Below are experts of layer 8 (counted from 0) of a mixture-of-experts language model. Rows are named router (the router's row for the expert), up (a neuron's input weights, with its number), down (a neuron's output weights, with its number) and show model dimensions 0-127. Each number is 500 + 50 x the weight over its row's rms, rounded and kept within 0 to 999. Numbers have three digits each.
Before each expert's rows: "comes after" lists some tokens at least twice as common just before its tokens as in all text. This comes from a sample of Wikipedia text that the model never trained on. Tokens count by the router's weight.

# expert 37
comes after: " ", " |", "–", ";", " (", "′"
router:547583373416526436498504531532554478479425493432544460453472450481486461480476508436455521438449511439466499506551461573434526453478509432553444518558546586448449517498518575520524438528529542535435584517570489507488528543428494406462535429476409475484428426399477638534484479411417496539470429499483507544346484429531567528595408456460550551516531560516484548470476427466534508469499
up3:556497475534469561561458541478526556471486528403523438567461506479572540609463530467522570448526487531519436514480562552503497472478504533498488490457542499526484491550540587496627569450541504512450546462553492526428472562492510488450508458486528448451478436457448540529493492528564504457577551483467562439538539564505493452483431531462446521503530428529528450519469497537506477475497
down3:570468465495473523473503465507485556490406517509540442547483603475492518565452524505602524381581502482600477489577492463425532429536553511464469544450468486508493457535432465463476544499485459530463400506425510561409582536536555492536481484476565511446500500540528522549544570542550508389506503607545512427488587538523547458409434474579571510520566460479502495484483368527508484555571
up4:400487384492611464376469558552449498524595398430500416602579538545551436426521513459461483447470439492529519592437476449530407494464508515358475496502458535525510366474503535553427547401473446465543514503560554547465453501490418477466532531455536472463523443457509557546538467467520565473445418495473488508499516429531482518439498645528413494543452507487462518506529509501525479514425
down4:457470473529475532387535418554467462432599441460511541487451467500572515364409433472451504481579451374506563555528497540479559456472471419438492522446479567489451401490429575557509521541546585484540508541560463467516441520420512596385491539487559559436454494556637540511536493530521494442470481503467491431511541511485513527471511623450426408591422488495489542486409468564596526593491
up5:485488601459485536527429523458446462467468505446534483496623540578457432556559559545508527523541516453404531550534528542428539563506517447547512521566509473576553493502554582521498525579534576437530512595538427471523521485511465536422500558452456533527481468419478463456494468471408408527458443487494623494422409429498526443515502518460569564508530444519469460387514596529403542475456
down5:548473461526517479518501443485564576528488543556551575485481438455518541473475501562541536587558522483559513495457508505413540503562448452436489463456442512576558566425553531533481546514486436482606460513511532443495488488544535451479465423538488496484558482533613591578487580504442471525519441390502434474387510392561498508545480495444492557534505536521521520478501427493509555413398
up6:521557514582508453493520502506498461523517447513471555491485452502570478496506522534531557442458505498504517489476371489473448449576417468487507543434604497483446510500547525645526462545426512399591544473512477578490494473479533488502514491525507561545435534436472489560478529437491530464481451545452491432467496528458487530476498516542564539535471522584552559509502551464527552412527
down6:512467627501526480547492542599536473551501432506448541486374510439500482552452465568592573472428485539444472531475584495536467494565457416521607457448470435495522426451450446579462467480411511475622512502538492575408467384491528535473467479571484555538470588552465358503489493545567437439485458587468449533592477489470523624486442471468533509505399487546423514567434584483501537553592
up7:453453483478605475428539492521569525480473606507426577382497532457525555505494466490540575516518519481457415576491542455543523486546503586469532474528562524476530443540511470541486492496418595535541452516562497473420558467539482497488546420539562478572477475408553514490557470489540474465416445455382513455527446420486445585533502396442543542516530432485556510566425474433479569439556
down7:492562476471527489534482528463517461482467504477456540486498423535488495588511498497545533552375461547443438512553597428488560543500513503465466495590501521489524483540455445546487427515424505448444467423551456453426547479464581549523526572490421481406452453528479491585536519477415460492584501466457525546439497415507399519584506454475474479540480492504513449567455583528524482506503
up8:500469485515510453472423529534562553498424481486552539568507467462519518508449524437543567518507524459391526544517505511457438426516472496478497514404467566510530447466464563463438483433495539458572501442459486414473546486453521402549544544587570527462455516440495590488445600479444504467513491574450498491517546522505505514564571520448518559555546472523455499525432522566605433431415
down8:478568423492520543425515444500439439538453543454506545564527498550541420522511512516465515514482559503565489493447653558450491554580521490545459462562516467530588444472493472424562494591530508532479461512512579515536486442497524435481440517500414501484506420522463489494485518440448451413550518496488545493436412470461500496642414470496451468481508604350399521540539485463463487439548
up9:505533519478459485521431496501582567551568549528464494566506485474394476558577457504480628528372506440511476497498463473464412572478495481494503520463470454448538547482513481469451466560415618505449490543562605456454526502487452518602437472519534505516579475517497577505577602523543427475530561564468524544505488484500368507555506509651527554585506477445479507542534523483566469568471
down9:452553571496445578518367510563449459485504430439504515575487525513477470489513483410469531545442474490642537540503550521512489398378504476575537494528378468447516572473501597430558597551466488451587498403482563584471500437467458486443529487519527471468549488500497472334551565545438433541553507526528513563542476522511489496533480553628570536477528473533525519534493412563552467478457
up10:540522469555500424468571528446540506489518476495432535449480508482481539550498587531492506580526509509489508311471498547613579462410536474467403418496422486452476436512543464526544532448522452564479480531515423523478529533598561491568501515523522429524486519420458556502507613480552538489588558456507475458614495507571502550419470460491529519487465572530484523582513491549558557536476
down10:572461551517491466509586564441583455555532488528446515497464513436462538417522504661403467541516577458491480573490588441547473483562472539443459425438516510509493535482557531477555479545558512529458481439456409556522460498513571523467584587434519539560480582430427521516464459527594408506613403464462577520465483611498455538465455395512543544504529491536577552505414459554500516552438
up11:401486524582486453518620511471512436550475529567459473514473517492555516462559526431519510489506411593538521512520440459511459420538557488489478486502516496426418507517446488481432470493527464522435586554469517496435565501542433513494565563544486482454469652516446437529490506461491449534554386426482411464459474403541512509506523512466529510448451530448477487469604469425524494525466
down11:598557423487529585511590393529415475455509412539483460460509495431457663499379511573498581504564565532484500511601538490503539471434495471438540505530573457446500452410494462544482474542489476502536562497448520572457526561506466535506470530475573564512475479510439435433513400530506461594535561513483577477520539528570540473485540444433445571528590535522456556388439499471518543475395
up12:458540520505515503438541507487540469434496563508477441428461493519446464514441523508471528549510484467511523457620426539479500521535519517513463477503609495517479513499546592568462492507570388454544469512585533510395549481571461545469463409547530427548459530573497483638483440448524462530493568477486535604443486581492491475542460523477467506487581507657512425564487501570493496483503
down12:457612504444388459537622455493430549528550500574520557380360513501518552473456531553458488478497458444511425467459489404528478491509550451411441559484573477488528561568540583484485534507461408578531501541569502505491552544484553571479480517580556519455502444490478426457468497498416424542617495497512448600453480531486607400528568508520434597579518573467533496563498523518552510490587
up13:381596443529534508498511474503530565467459560459363478507461495480500477460566463464534555573511566530492386569615496522557411543444459499490517534464556515505459505394555554513430536424528523540559476522492465461445444439444506530486570543523505424485517492499439526484466481498538546514455474493602578552424496557503511579534501477533407431492489425427502552478382506499452514472522
down13:469533544471487438398504524537435502532507531579495606641498450648475466375430493440451424453519472468422487492495486600572516452525458398487489528518384540529446450595585543429552459480571503565527563521502533494482526526482553396444480562522542539481529557518566473453595415415559646555568556493532531476484479613458482507427445493476393546503485533489511514533417489457503487507510
up14:476544500486457510535528496507550466541512417390498512491454410560525500394523510500526483487635454504521441466592505528449452504429551394463524497488500586443503565490521453504518509543493447447501537520428566527495548491483537474538592556499422546454503576549488569502463439464519448470478355538447578486477584493482509539537595482506456573538529484496507485488518456488551567529530
down14:498417514469563514535471486559638525527526567494553489490500551592478460526556530602538404498448524486539581466511467492465573575517435479486542492469486513559480484435466381517416495552485522544511499476517400482566562542535472505513526480492477539485490507442522578506438513511508475489477518534429549440427513521503476600505474573588476492557582556553576460439507518472446552519545
up15:535557543525624522477503513541522490523478417442521503536531492493523458499455551541509506521402449450573482411479448521469496567588412463525482587528447535525494547445591499463413504466509510308456521556433534424497501471570465486573550497460555545542463547513470590583586531461485512495526560509558418481464523519531507530471453585472521498463452506515490558585475540573483457441504
down15:436529492475566496423519521502495489534420596549464516494461470442504462500490517455526442464530508434436472489478538488433507549551403535510489528450484597566471488500568473478517568505555478463517463504515521452419471513582482346630531520561513536558461493516419458582539479532458498455508463564430434507452533505525509436571438604449491535532437466515461505500387533484528445446490
up16:451487357465405459491498413491469528477552435461515378566585535540487546394602520493502520455483598414451473435544395569510519531508554438518491471431512448454536480510464457563561440484501451479450536524521511516464467500455511508519493498438447593473497479466486546647481434534396489499534523546484506455462512448516609491448489478589514482555449520482504527551486486559565467597556
down16:522509505523383489502519557483460491460440522572549550582512481466531524460504448466452605593465548441548455496468409541501512480438549523404492507481545542534580419477499392501443601489462473521484487520467584472503493490476543495481512523566416522476539519560479479440457526502501470536498497500444473446498519511551423506474439469464464534482465447582585473584394573462471443554488
up17:387538372558567539569471527505432463425623467484455452537531492500529524446506551500533470460568423556498612403566457561418498539486400452491543459570439450466480507476486566485525521463586429432544546524500490533552499484528482429525583492560474437523437433437467463456516546435455549388424528513407490504435394544553530482512527499486585521560392410480456536472564516519520472469472
down17:513475508506618508461522488483484461565521494527516474480480495553496550515546562514439527530485458538486488523465543521574514553477509534566547476444534523412528570541431470464576453471565493584556486475535528525475507487374424509528519475595522480435415471490516482484587538542463529523572447555502591557497496473515477497494477489418512453515518498504539387494545541468482512444443
up18:503516554492501513564593455489460431507528555466441461510492473556503420513500495567555547544545540544549437464609458533503536532551381510531501490484440445563514467548504521459449497525425510594489547514462482464473486487504483448362475474489454544408597506453493513492478548473467504397496457465467460499559562503418518534524525438449575626524527425560524543518562430401439486478523
down18:457508451435564445628445432561463483488449542502512490525552520520448481579459592579496472464437463458505520455568508453444482490595480474537381522519506440514455496555543538497525525525460522547577548527476511548481461481426492454423474515444468576531488524517512497474532400458511516495488562535463489428435473528444487590540569424455551513559461502497546486498549504429553526595457
up19:537543441482655526527478549502453453502472537507571376505568511511528558509455496511459528479495467547545442450346473494504489437544542456510569578578544603522543623548518584499497415459601466547408543439508457531465481452474509577468514523586610504495459534451508499514437503486561478485503471516473434508504537563551461494511476520536545515457417517519482433485525451520492487524479
down19:482479474473539552587480560473543421542471570516529536511473581489435487457516469476447539560470544460422580430470570513500489494509511419540486445593516549408438424515542484531463485481610546529526498484511429561480464594562483495508515462530531531485500459471513500560516563531537529541441509565448450536492516426457442543408514563471495565442504574507458446463485486438468463592492

# expert 30
comes after: " |", ":", ";", "born", " /", " July"
router:451429453414533525556566585492502500466545526460593490491514445502496566463488523502481484532538592554469531379544465411486533489486565478447434541471464477563402554483567492486487474389538472553397520578523434457545499499515512493535523530539528583464534466547431425452444482517484445565445453492490509562576552529491553492495565606392544540500491466442452526527469542534489461497530
up3:503565419505474557531548490510449578546520492471455485540581443522517532539567427528530436462510538552469526533549474454501476396483554481629400521384511513479481496441500599489500486542509404570453464394589689537465514376466548587477488543516582604494539506498433483638486518549472483544424494478497535499576573519531464520413520541466476490504498526417442425505527450537619493471511
down3:497551528519477535503493552478492425548492457459486602453505414486507562434485427527513452502550543441470533573473525539542436529483577475551461425518545454574454522455444492532393480589411468453462516392485590482511461497425518465471508507511436568557489512514503420507587467485485450505503528534475448491578508533388449494560528567478483465491486463481486602476479479417507454505604
up4:437433585554460424448536507452561595487419488520518508539503515489484469426561461543521535429414518430453489534545489515502535472676521572609540468491488501559449523517427468461467461519497510467551373526445505456532624415462512494469415524529467480565546544438509529490453522493471512442548481530448429548569519473474530496421551464521501473520476612564480473485445424470474399526500
down4:503501521575447438538544546527479526524393407478517454459484571550437562602408485580502466499447375477537519551491522586484565439586548514488498402602560442525498593591507432466507506500459518493419509547461594553540529490607532616491417442550454521507415542389589418534495460488420543526540445494442543593538554455534496529452546512494582524594508524499453504416482500579480467506507
up5:517572531447414538510501485532466480534492500470522536482549469565499396498440466465486479554478501534482451393504456475481512500543430387555422487512626528508674521487475423466474488483526458558415497426434559531504419456624493558494504528403456520588514556493529462472495514403460513598515481502456617520410489440447466524471506433540496550505485411559527507462449471501416488461521
down5:585507569573501537526559546462491452464499484412555486505499522389498481480498499490528480433585522537446483486548563504427500490522505491533451511435538440494543446542595523507503399471527436494431461438463560509610499521500531417508420552522494589444547595397517426473441555485504554541507535462368573445558560403511451550496440495550519479581474522569556478467535478443564508540503
up6:550504559514540605498471516637437392529525583415413511532473518457524453449506577459537489428461615450519452522458554537510461458664449394526399573511517457465489561606512498513524512467558586496479519499469495469542502554579531576443530595571495482519531505488521453544505530492514517591491604476536473513474481504555478531490480527543580506394476455501561510501485572487546479486455
down6:567431479524515573518521555406480487588583482500511548507580470449549464419567471503502433445446520395479467522489501481469451533390509522511477475499554465493475519472473500543524493426463471490470533471587394477544475515568557448521431423476423466475491504502583561502421429478561485506499512456480556448487495462473482506457496530391487518478554537447444456502612530593484509496419
up7:544438506519474485465484506495484544487590601625504564544428476490493551482427523556460505507500555553492495407475495521520524470522471529548564505526399528559468479461431528490438363400643424532433513451531450527525442510566444511625552473579524526435596419484512574494538509502506387443494458499498549490526556475456471483462457566616446540460439507529487571515514523560492469476531
down7:562528402524539484545474490517463523515555486466599592444429515414557480457532544594488507462494558480458458465522497600478540478528482446650455465524416546487479495503404447552504480558518494463517457473443539523479432513478467472604526608471462462458539503481497430596597476442553452484533510538417511546549560483465376521475479559497557559508485545465523530469468477496458481532466
up8:490537376536398475553413485509529411549556532488472448382438460577563507496582531460563570440510480514556525512569496478490469473440475569576482574487503439469503492556468520533478520475586501445511514528511510478494492439517462393438554572458400444508524497575534519514522420427596558543425467503490542472509497450442465506404553522505471614529475506518444559512499391568496512550475
down8:402464495561471504380455540476469586473455521500580448491469406541586531472523592349531540530513524466510560543600529602498478530504560466491563524524612412440451480490563484463510522572509483494522464547431553527501535440441452456435487580483405490489490514502502523510426453567503392525465474413510518510526495540537530579451471577493589521558587484433586481493485470447565497500483
up9:483472467445406520413585482595500485498501576521415522494463481467599542477479474462548518568506576471496434530414486501428539540444469463497530462442564482426491472571509539493458476604523489479530485496470526446485515511466491474595433427494472550476507412553495535539589459522545438476437484451542483573514488506541552341484542436478426459530532563443545494494519507504467549487506
down9:492562486474468556505580571635403484468507438438374543561568541529450516510556469565443474575510559528536472496488458495495458496547510475495548462452483482507566423488505543548525488509432455499474562503457490500569500512478564486523453519523590538545450537532528485501436490452475455562532499531481460476505414514525434492485590421496461461457512425517493547484537492500488491533478
up10:496456557422454488468469431495449462497642476546544504555546544487438494466584479506573476570440519435505486503557547506472462408469520542488414460431521486471558532523433464546471463463560536465494531523576555525499503473467533496612555503449547572466586516556464538462465543424485528429477468516550515390563450537512488540424448417475478526528403502460608482522572525490567387448526
down10:532374418541481467579506488504506481393448586559458568527488562453460404484449550496533593459457419501448500479558414553430572416456605379504606530490542478541557576518467437490409518482424501501465581447431492446493546488535474561441382491426463412506453480492464551421491471470521573499518482561511501444523538480512478522546516426505492511515524538507530497429530517463491532571406
up11:444413501562507501483526461460531455556559540406525513473528512518484480513478537566486437527430489513432502567569515638519576365512481480420532504485564450491423551517539552480477499564525487566474481426567487555470521481533526545554448544493477481456483517417563479493411459440579463502484457586465561456476468466509492527519526524440488489508537580544438447459479593488498500456539
down11:541513505598507508459522508453415454534479628437504488489505513492442584535435382569523469390472501451433520466593589553588462493507547459507479553459524442466440539485555499556486437567508479564544491433456458611353534517480438488547471452516440523459559495598472469487494545491494466541547433555517498432557555487525521548522493552503525593471552504483463448459471476512452541484567
up12:490540421422562455509492559518536504506519421510489410496572541517563507512589490576447481502501510577482478475472443524586567555606427565494443503545440508491493485509553433532532562576553567495406476553531378495580471466498462561569512520535512512521437474556334531442556407504515566471517490497537558471519507462544451512468554535486467515578505488505419511528516474490505370488532
down12:486561446588469420486561471388453526513479473545532449581527582553566511497502461525537488458481470501493496497446511485494536486433490513519516444487423528490543444409519441487491521511500502495487501497510497563468515495553635543500500455564508514585506527485478494519464455578491512533534527540475457525562518468538476542435452485538513451474516524516571527481523455461503533510574
up13:396476462472556540420540556491509530484480501603475547547471594514486462454524460518638492497566517557505580446493528582555639539474594477537532417559449461559460562547550491445509533452460509557476479456547490493447505556478610497559456424455508527506528541484489547428491532570551504498455575504562503445429471509529518576551400465502451455373433499533535495555524400573585529556488
down13:583573628484588561426495437476392522430521451492414432464456497389488499478448461464517468580457546483553474534527519477498553557479500522584551491463523554623542420608522488523451493458429520459486586495502459551546475607481506392472525446478495531573472469490510523449485505454424472470491522411472544561544460472536506455550465510496483548591559486469449525515506436508516485539524
up14:430423469531478463513512413489542496436629576511521546514536462523439502596455420429525474478531665519425504525537525506488538574468480611522580454493506459488549483402467523517487488456440533554441490526295493601524522513503479492621469472413431479415533494498521441531495457477474436530477437527464555526491502622494503522410425480507453450457476470510544466545535503463511497548437
down14:556444479444504422534565551534547524447511422559480533457579440509430553557565444521528427636539453421506492431514477543467423459432551574543501526548517538425488520494508460514520464519437559498508438551490454471435539376520437556449479408446514426453490459504549563445506485507490423541436486528603417511587542589421443526479556536558461597518467537449499527599471500513528540514496
up15:462475508499563536556404472542495529509433507479559534510514462483456446495556503419456413533567498398386474575523531469527470584550482523453469458509490563460459497597488579553474406574644536511481427501497573465513552581569472437484455524531493495517543486521483527495516581511544364456609475521473513534483529471562420436433540504485514446465485485558499474402504445479451481503489
down15:478536426527476496392450434497502462544392436480597472531499444539448537499591465503423528547448548547505511565674529518507382509454547543532465458557556610490566476589510548559541524537469422518563471476522463450469483581544513508511462454512495416537409514515522526442563549518621520419581517477540488472446490512503434502529464472408453523451444507630518417510519448504469545551513
up16:640479396447507529467587488573501473482589458525632464411463550486454481492509562557509580569506561493525483496400554449513427552454443541408478514482508521498535499566461486499461502508521509459470523446441510484484528463539469494474490480471529583469448546454523518504564471457417467468443490437549505549566469449428594560507533538467473458452492569417516508469401441565506456522468
down16:608437563498504422465501481518501530440638448440465430500531571426533537515520465599533507572568592504559457442504435439536537457469501494537467469509526494435539461492498574426480503403452424529514617481445599621506490513483559466480482544477511419487496531515459523466539478413520458504536534507389518539483510524456486459454527460523493475526429467491537467494513530453501389439522
up17:511609397445546497469484491454497533477516579413507466511521551459563513376531556429517542557438545465535457537454539466392473409513534453426473457461475560476490569543580576441497464527488529600488505495532498491516469418469496477584610514510442512419499445532365497510489489528527524445519513500449508510542556458517541504530472449398500534493510497530419444520558536580514453492472
down17:524482447534558539447524493532498516542543434417482432539482448515468436466551467410492521546575519344511453396501521502421491523515589495557517532444477459515512564466550536468409436631522634438485492555543544515514417437548467503481539608576532448559505434482494466449489520554478484412513565504512465529503559612522513479538482458460457406546449560435425446475553440436496499487412
up18:497548529563505533550499430479541478547483434620506526500535568506506516516512521507421465507378557502428457477492491515483504499552471556638461501432430457488505417591497424503512437472545477532476538495566471490525477514516495551506433488503528526499467488506560534437550460542461519482571515544486459567517519433482421470539478445557475521505460458468565491461423471446491587485567
down18:497483571571466481495427516478479435594578512491459541447441476516603475494535462474558507440465438453464518467509472457579571649502553516523465542492476454420513464466513483562571437426484520465474530445543447511565516474497509446551485489667608494524454476515608433481517571557399409458453511560497416555535510467619486447413500518461593473471505453456396447538469522545492558570517
up19:463633500518506517543421452474641494526466522534475524496546599498521507509502523420529649495552621473482515514554389653546493537513531590545479528523526521511498501536491629515466469465402577447493572524507630490480542539545519502487497446472484536493502574580461581538487529504520561567568420564496534445518512460523518565523529543543434591495456450536507494504443454534492502412581
down19:508516476491497502483456467474499459599481513527474449519543535482499556604377491566609534526436548491495499464579435523577465532453526584473468444431503386527521530464537532561508543620466546436445517466498502491496512467581566496482529582570556448482493594572494457474461598512509526515477466622559578518454487470381513425559476547474469544551439499532509507460513478510466510508530

# expert 22
comes after: " ", "|", " (", "–", ";", "==="
router:559390517540507507462576412505468559498517544461511546477475501629510536478496515486520489574555535506531531618518532507502488420415492535521503511479498425514455483507534456450453454547367422538505460493487491440632416525518477607420485548509534475536563522570486430451488511615506479407518423605520485493486474476425502478481466560444494502533428511531455497529506589573468492454469
up3:523576549563497512539507485440479449590552586483445524537542463529558432502488518541574533444495466545558515454559503454554551499582547575509562491468523425466612480555610579461515484555487520528528496497448598447459440534399547500434454453546454562474527550500439481435544514467486476508483494471450517464585603513436462592464493482495465518437508464477476502424439457498488558524429
down3:522556611483550545484503450412439506621495564497481522506458554525491511587516516470420556536560476496503462503431469470465427390484595560524470466456489488592574494532523501559501547485539542540427523560391534551412404536540466522523520555490422456611517485494516384541540472511431532375488467474503494470487458542447502588549548518534580565519549533444492541532517537502422397520488
up4:528486491554546557457599491546432500561517469474492490553489556566551583427564494465448460428490524588526480542574482460536534457536452407514450501539571590562392470524466436451459530589519542453590552555472566509459490516480549507527458430604505514475467466558461593520484518515526478459550512414496384525481477443412552528453528556497519470455514459495502523516510486445428495554482
down4:534569537579518487516508493481508499627549556522581594495497542535384450541461515550510449528585509547465524545458467503620455492492428544516494486468439488539491470536466521407493478583475444502510560443533572489574509433541513476512434437476428477517468442436498461448381486418474496493447565385513509500485566474476518389484537497532471413635418514378536471456437496517479430588495
up5:458517537429517524535448532361412472399583579560474482534471481544621514479491530424492513528490485542489531499556449605417482507499492523517530577471529522412480578521518517547525501495539536467517446392499534480557505515441497482454417489485468457493505498599471498561472542460478607487471489457540539416463518548588564494523528380504469469613554579532567518475523417573593454501497
down5:505502501504504565530465505487445528455549434480369536541486545432508544417529494467423477589480509558497453434556473516501516522511466465548475600422560521454534621459564393548568520572479511457441495476442529628483452561524484469539426464482514574570524448504458406628518433452462513496474525518482499621488501499536484511474544444439520474592507447519508463462537506533572451445490
up6:591511504515479560551526481446404576559539597496516500543469474514547514577513678532536431499566550607587582489486516465567568494475476499511448447459457477486456517618436484519475463490505435560512559449614554450465505548481446571474471540493486427508562430511423544427373514583531545459437499582473510481529442502571480517540532545584562450547530515535479471509517531472488436552596
down6:435499496475410522545559449522450540593496520546530534475464481593510492555507548460507537499580515523485512494459473536496479533547480513466566597550518536565558434564462649487554513505516495467634564425514504520574436522658497489583532503541530497540551458519519435479497497528496496470448487495422473499482512509556552487520516482582483522551499542476459556611584480507506554512525
up7:452460492543491475520464464454439507473488510468580554492521562545492484501359417477566507538470459466501405446473509441488564554498516558516516487567437535507484536548468563443465484518496580530552575483523595568517448410590472472534395450514522444567531530411548490483452443604516492468558579576528547414455366475430490466476448474526461570494437552507476411519474598537514462581480
down7:528492556548488535435456494530415547439529461486467514496491527559585472547509414527491492512508521563457537563478510438466527435457541530620494520445534541482506526495489455419502498566550468470521530562461502500496478437422570544616518455476532565553539480436536447547542571534448431494524506504472473513522556542462501518509470536373521611418588420470576525456525491510516432478487
up8:554394502532449497489568457498499524492512432473429530536541542481503506509515484464514540402524466510475474539495495533390543489560534525494549553439484589565459430523480502522529556490423439534461560482501470445408512475483588528540478517503523535559493521419469508431431531550493525426522504435480571512646377517538492460476498492478458508428448504550486540539514576543552520529530
down8:509519431525579470604570576431466480517483441563494513548650436517409580593411519609526392640613446546504473453460449535467596444536493467406516475539609494483562521488493491464476462547577562647510459472561572562593473519522488406586563643547474544513513441543469554527477537452520528486523479483463528459473453418527575465497605551388483519532522466503492558483467435526502471546457
up9:496501482464533496458473464545459470444450504492505567439392583462454461489564535468506506508457509544550430401463563544509558545418529563525550451547546406553412527472431533514480572531441438475497467584558571528474510479460538537542480494560491515443532474526682508518469467561486527496533520553535518542523490508482472432472459562494426522473470549467479492569519471436458544502559
down9:467572502475499493506485464546458532463381513559541472456430420470497505502533455396495556512453540482476530460462481515533503540506489501546455483608552584488520485523513556487452553484526544612563482499509473557472491438455471444547564563495423484502394524469567478477415374511486483522498456579502468523409452374520543487480490511561480515520451458543430441538492509525565599541575
up10:458480636534530459489491464493518508361529572433512476491502499504474489573516391529494503515506489534579562502556494537434506499573629457535467491416569462423460481536480489543509518501468461431495483457495445541484522546356494579546587478539519473502507522538512381604514483470502634506350583478477552545428459515373537529467471503579568551551533470521556504469507569543476526462441
down10:526492462559487392551386431524435508495523554436540480391472423446482494608427405510534453554465475467506440575537485482373508587579620468541572387504546445456527505544355495515473504499485431501496581438607620500552479415425438417509515469529517510509552461585604466386463459482508469509619498528548467393438562547437521494473513535513503556550483541552536476546471539468548447461446
up11:529554490478426511446581486431588513469609496559465472531548579489408460545504510471567440509506531511482513440530509383458593580425559545551407482553561467541564534479467535435477490583537606489506510462553545482589452497526514506566559395397603622540535515524482479460539562457458401481532438465595523468458526451505538537481431565413547468521513434502498485520483518554496500478461
down11:519569526468518501380496480609549503575544543543426551503538541475516465484491585557358574554499466465431576456532486442472586470452518455483461468529465493517413535450406479590512417485486518520489449510557449518522481525561558482503562478493515442513435567440514488511491550463450515484444506462543487522583403576456584479462497516446435513591523591391411459417514449538508515541537
up12:526540450487388443451461457518494464491534592538478557489505471624471529627599522500464551413516589572511555511508553490419545483528482518468573554520494498524486549530473558525503409527567470459511496531491547494529532523519586497466459506566499530492516396523518457457515540420539545469474389486555506377543629538439492462548467529558470582474525486511447519431517448559479486513482
down12:445464439473427546553562489523490517497549484470435513542472389570450549588508498446593462475389651465533503514515481569535496543466459601500503490474502480478520511541540431528615360575504480483435529571490530552579397475542487446527474495568547555434495464452533534489554472567499498570493532494664488482461529498441407563583563477514511455435431503513511546460573487542466511564511
up13:444460451548477520563524471356518546528489580444477525532475474544486504460527660496533462464466536459520452567508459437526461468492531502552572503477495550592483455562471348561573536475544477641492483446598522584595541597508442413462495500495523425503510482398586445411481346580490494472545530455377558474558499538449482600426503545507490490410511516522475495471521462493492552426555
down13:393517431575447517571426553597483481490478511598437355442456470523406565467465448503596486538501537498498600448522528413543487414439476434548519391458447518536457551519408545476486480470503535477507524504593548486562433555485468476541566458435394534538532481433469536491416503534542531498481513442555464588539581499517454528559487485484488559474492525484555539473440476564482494504510
up14:463461446567539449550546578518581509485540372429437512526533542586411477451490499492513473427537520501481495458494459584516532556589526486500611534451496511508498597541419509497523488591558424470493519579518460502557532519519487623514472491458496514481500491594464471526458658545564444523547533501419510484487473374507485539531484485495559389538458413434479429528425461580423482507434
down14:487516461558506525483462562487494613479458573536467524410532502530515411513546469364545469587453530546430449543541469423611558514570470522539486505459578468490496499538472530550564498476491387530473422533533482553463499505554439505497474485476548458523508549599512576562440588557537486502503511465604462537461482503487460470585452499507598482561472470490516524467541453493578436461510
up15:451457530486480483575437517494460459513550556600510560544432469577487501501542598503482440551558489477614581587488556445469563478505424517507455561454486513578437535470490534477489445373520568477530478546518522516481361467498525550437479527373480502541474519418463492440566546443411547431492434477518424543458495483464450503559500518566511477411448482501474412461565548586536510442498
down15:404494594538418562548512459544465486445563416413479492435501521526522480522512469533540571637519460468512614433520496527498456477552527479412437578496532412561434512538495510473592456519439602481527547501521521530535512423537403595469509448512498584426539527513479531482553514492481506472474472509498476466533532543420437418566511474514542434511514551535496500546543461482432476472478
up16:598500468583486463565524533558510556403479441529537597539519417619579489492526456506524505486500484523540451563456518474530484517477499432494467468463499501456427526485470400574466521500455488441527533566606607442561444577579501482477489506550528573374551441508465555450500616490495376421573519497530507547449460516449562388487561478499518461589502493540472545511530559488467440527493
down16:478435561573492449555501477502552430475425487420542495514541359459412507518598547469492464434522551444443556547507486419494490492460472509473475501505451406419446496494450478451503557472516412521425448424518554570502441502555493516414420557487558507523499507416500535535471576496455486626393511475458526485525504535498588447581443493545420505413503467456442504492500481526615523505500
up17:476454474570528474469511503424450487490518640480419503550527471540544503432510480487476506534541523546548507492665559531499494517480497443473461462478498536470467501489491542538536463536472530541471447516497440466441455382561504512492557463510601466491488423497514437460548454536477532476518523506509482481421459528485470481580506515523545515379463554455591479553422410541440435492360
down17:484563519481485566502434547582547533482398442558498608471569446490476492467437606503626403528454543441501420449477436439502517473543437561552532506623535676465545488483525510479528444529479506507554500497480485460432538370466463485526501501475599561516436492487486519489436538476476561434485500452525457515524571463414423518458508469558443509546504577439547492467418602588534433459500
up18:491474591513489433484579438490576478438429506527463636433575527534551387508513480457500453482550509497416424526417527479338415568476508532539476462442491458441614557461509521484462503437482459586439444525516523464536586493583496536433379479447404554496560507550503532521502376524503456493523493433555464506501584438421479534453514487448484538510471454481401520545473559577548486476513
down18:543549507426558466378533511507506432543471395503483461430476471525526428527548456516538429548476505409507547496453504487586436508465466518441560546478537501460540566510421448564474519534527486521465536458455531607516572529519492529509523450519574478491538517417548477475426505582477465530516570555480500488531479479512411590512404522518503420394429404526493486490572490490544479590527
up19:404403508509597542495501458466522534523420537555393507471447494419409460458584538536541478478482487493438522679498479560531532489437550437479520533514461487471409456569542600555567508516610597469410402493468586495481546588473542534497539426564520530462495460635456451573458416544482443475491536533455527518502499586511539507550497569505541519438534466474435466515486546520534438481476
down19:494503512607495594523401523568509446486519527421532550517425541431426528499498600509408416514438463491475428515549545500593459537540499514444543473469500462594563477516458450561588527457620569561519521543516478479541533523475533453534516403496498495569478491583518408391515452470489461467480476596447501615471489499483510528548456423490536488549490496527578406523527411496560533548567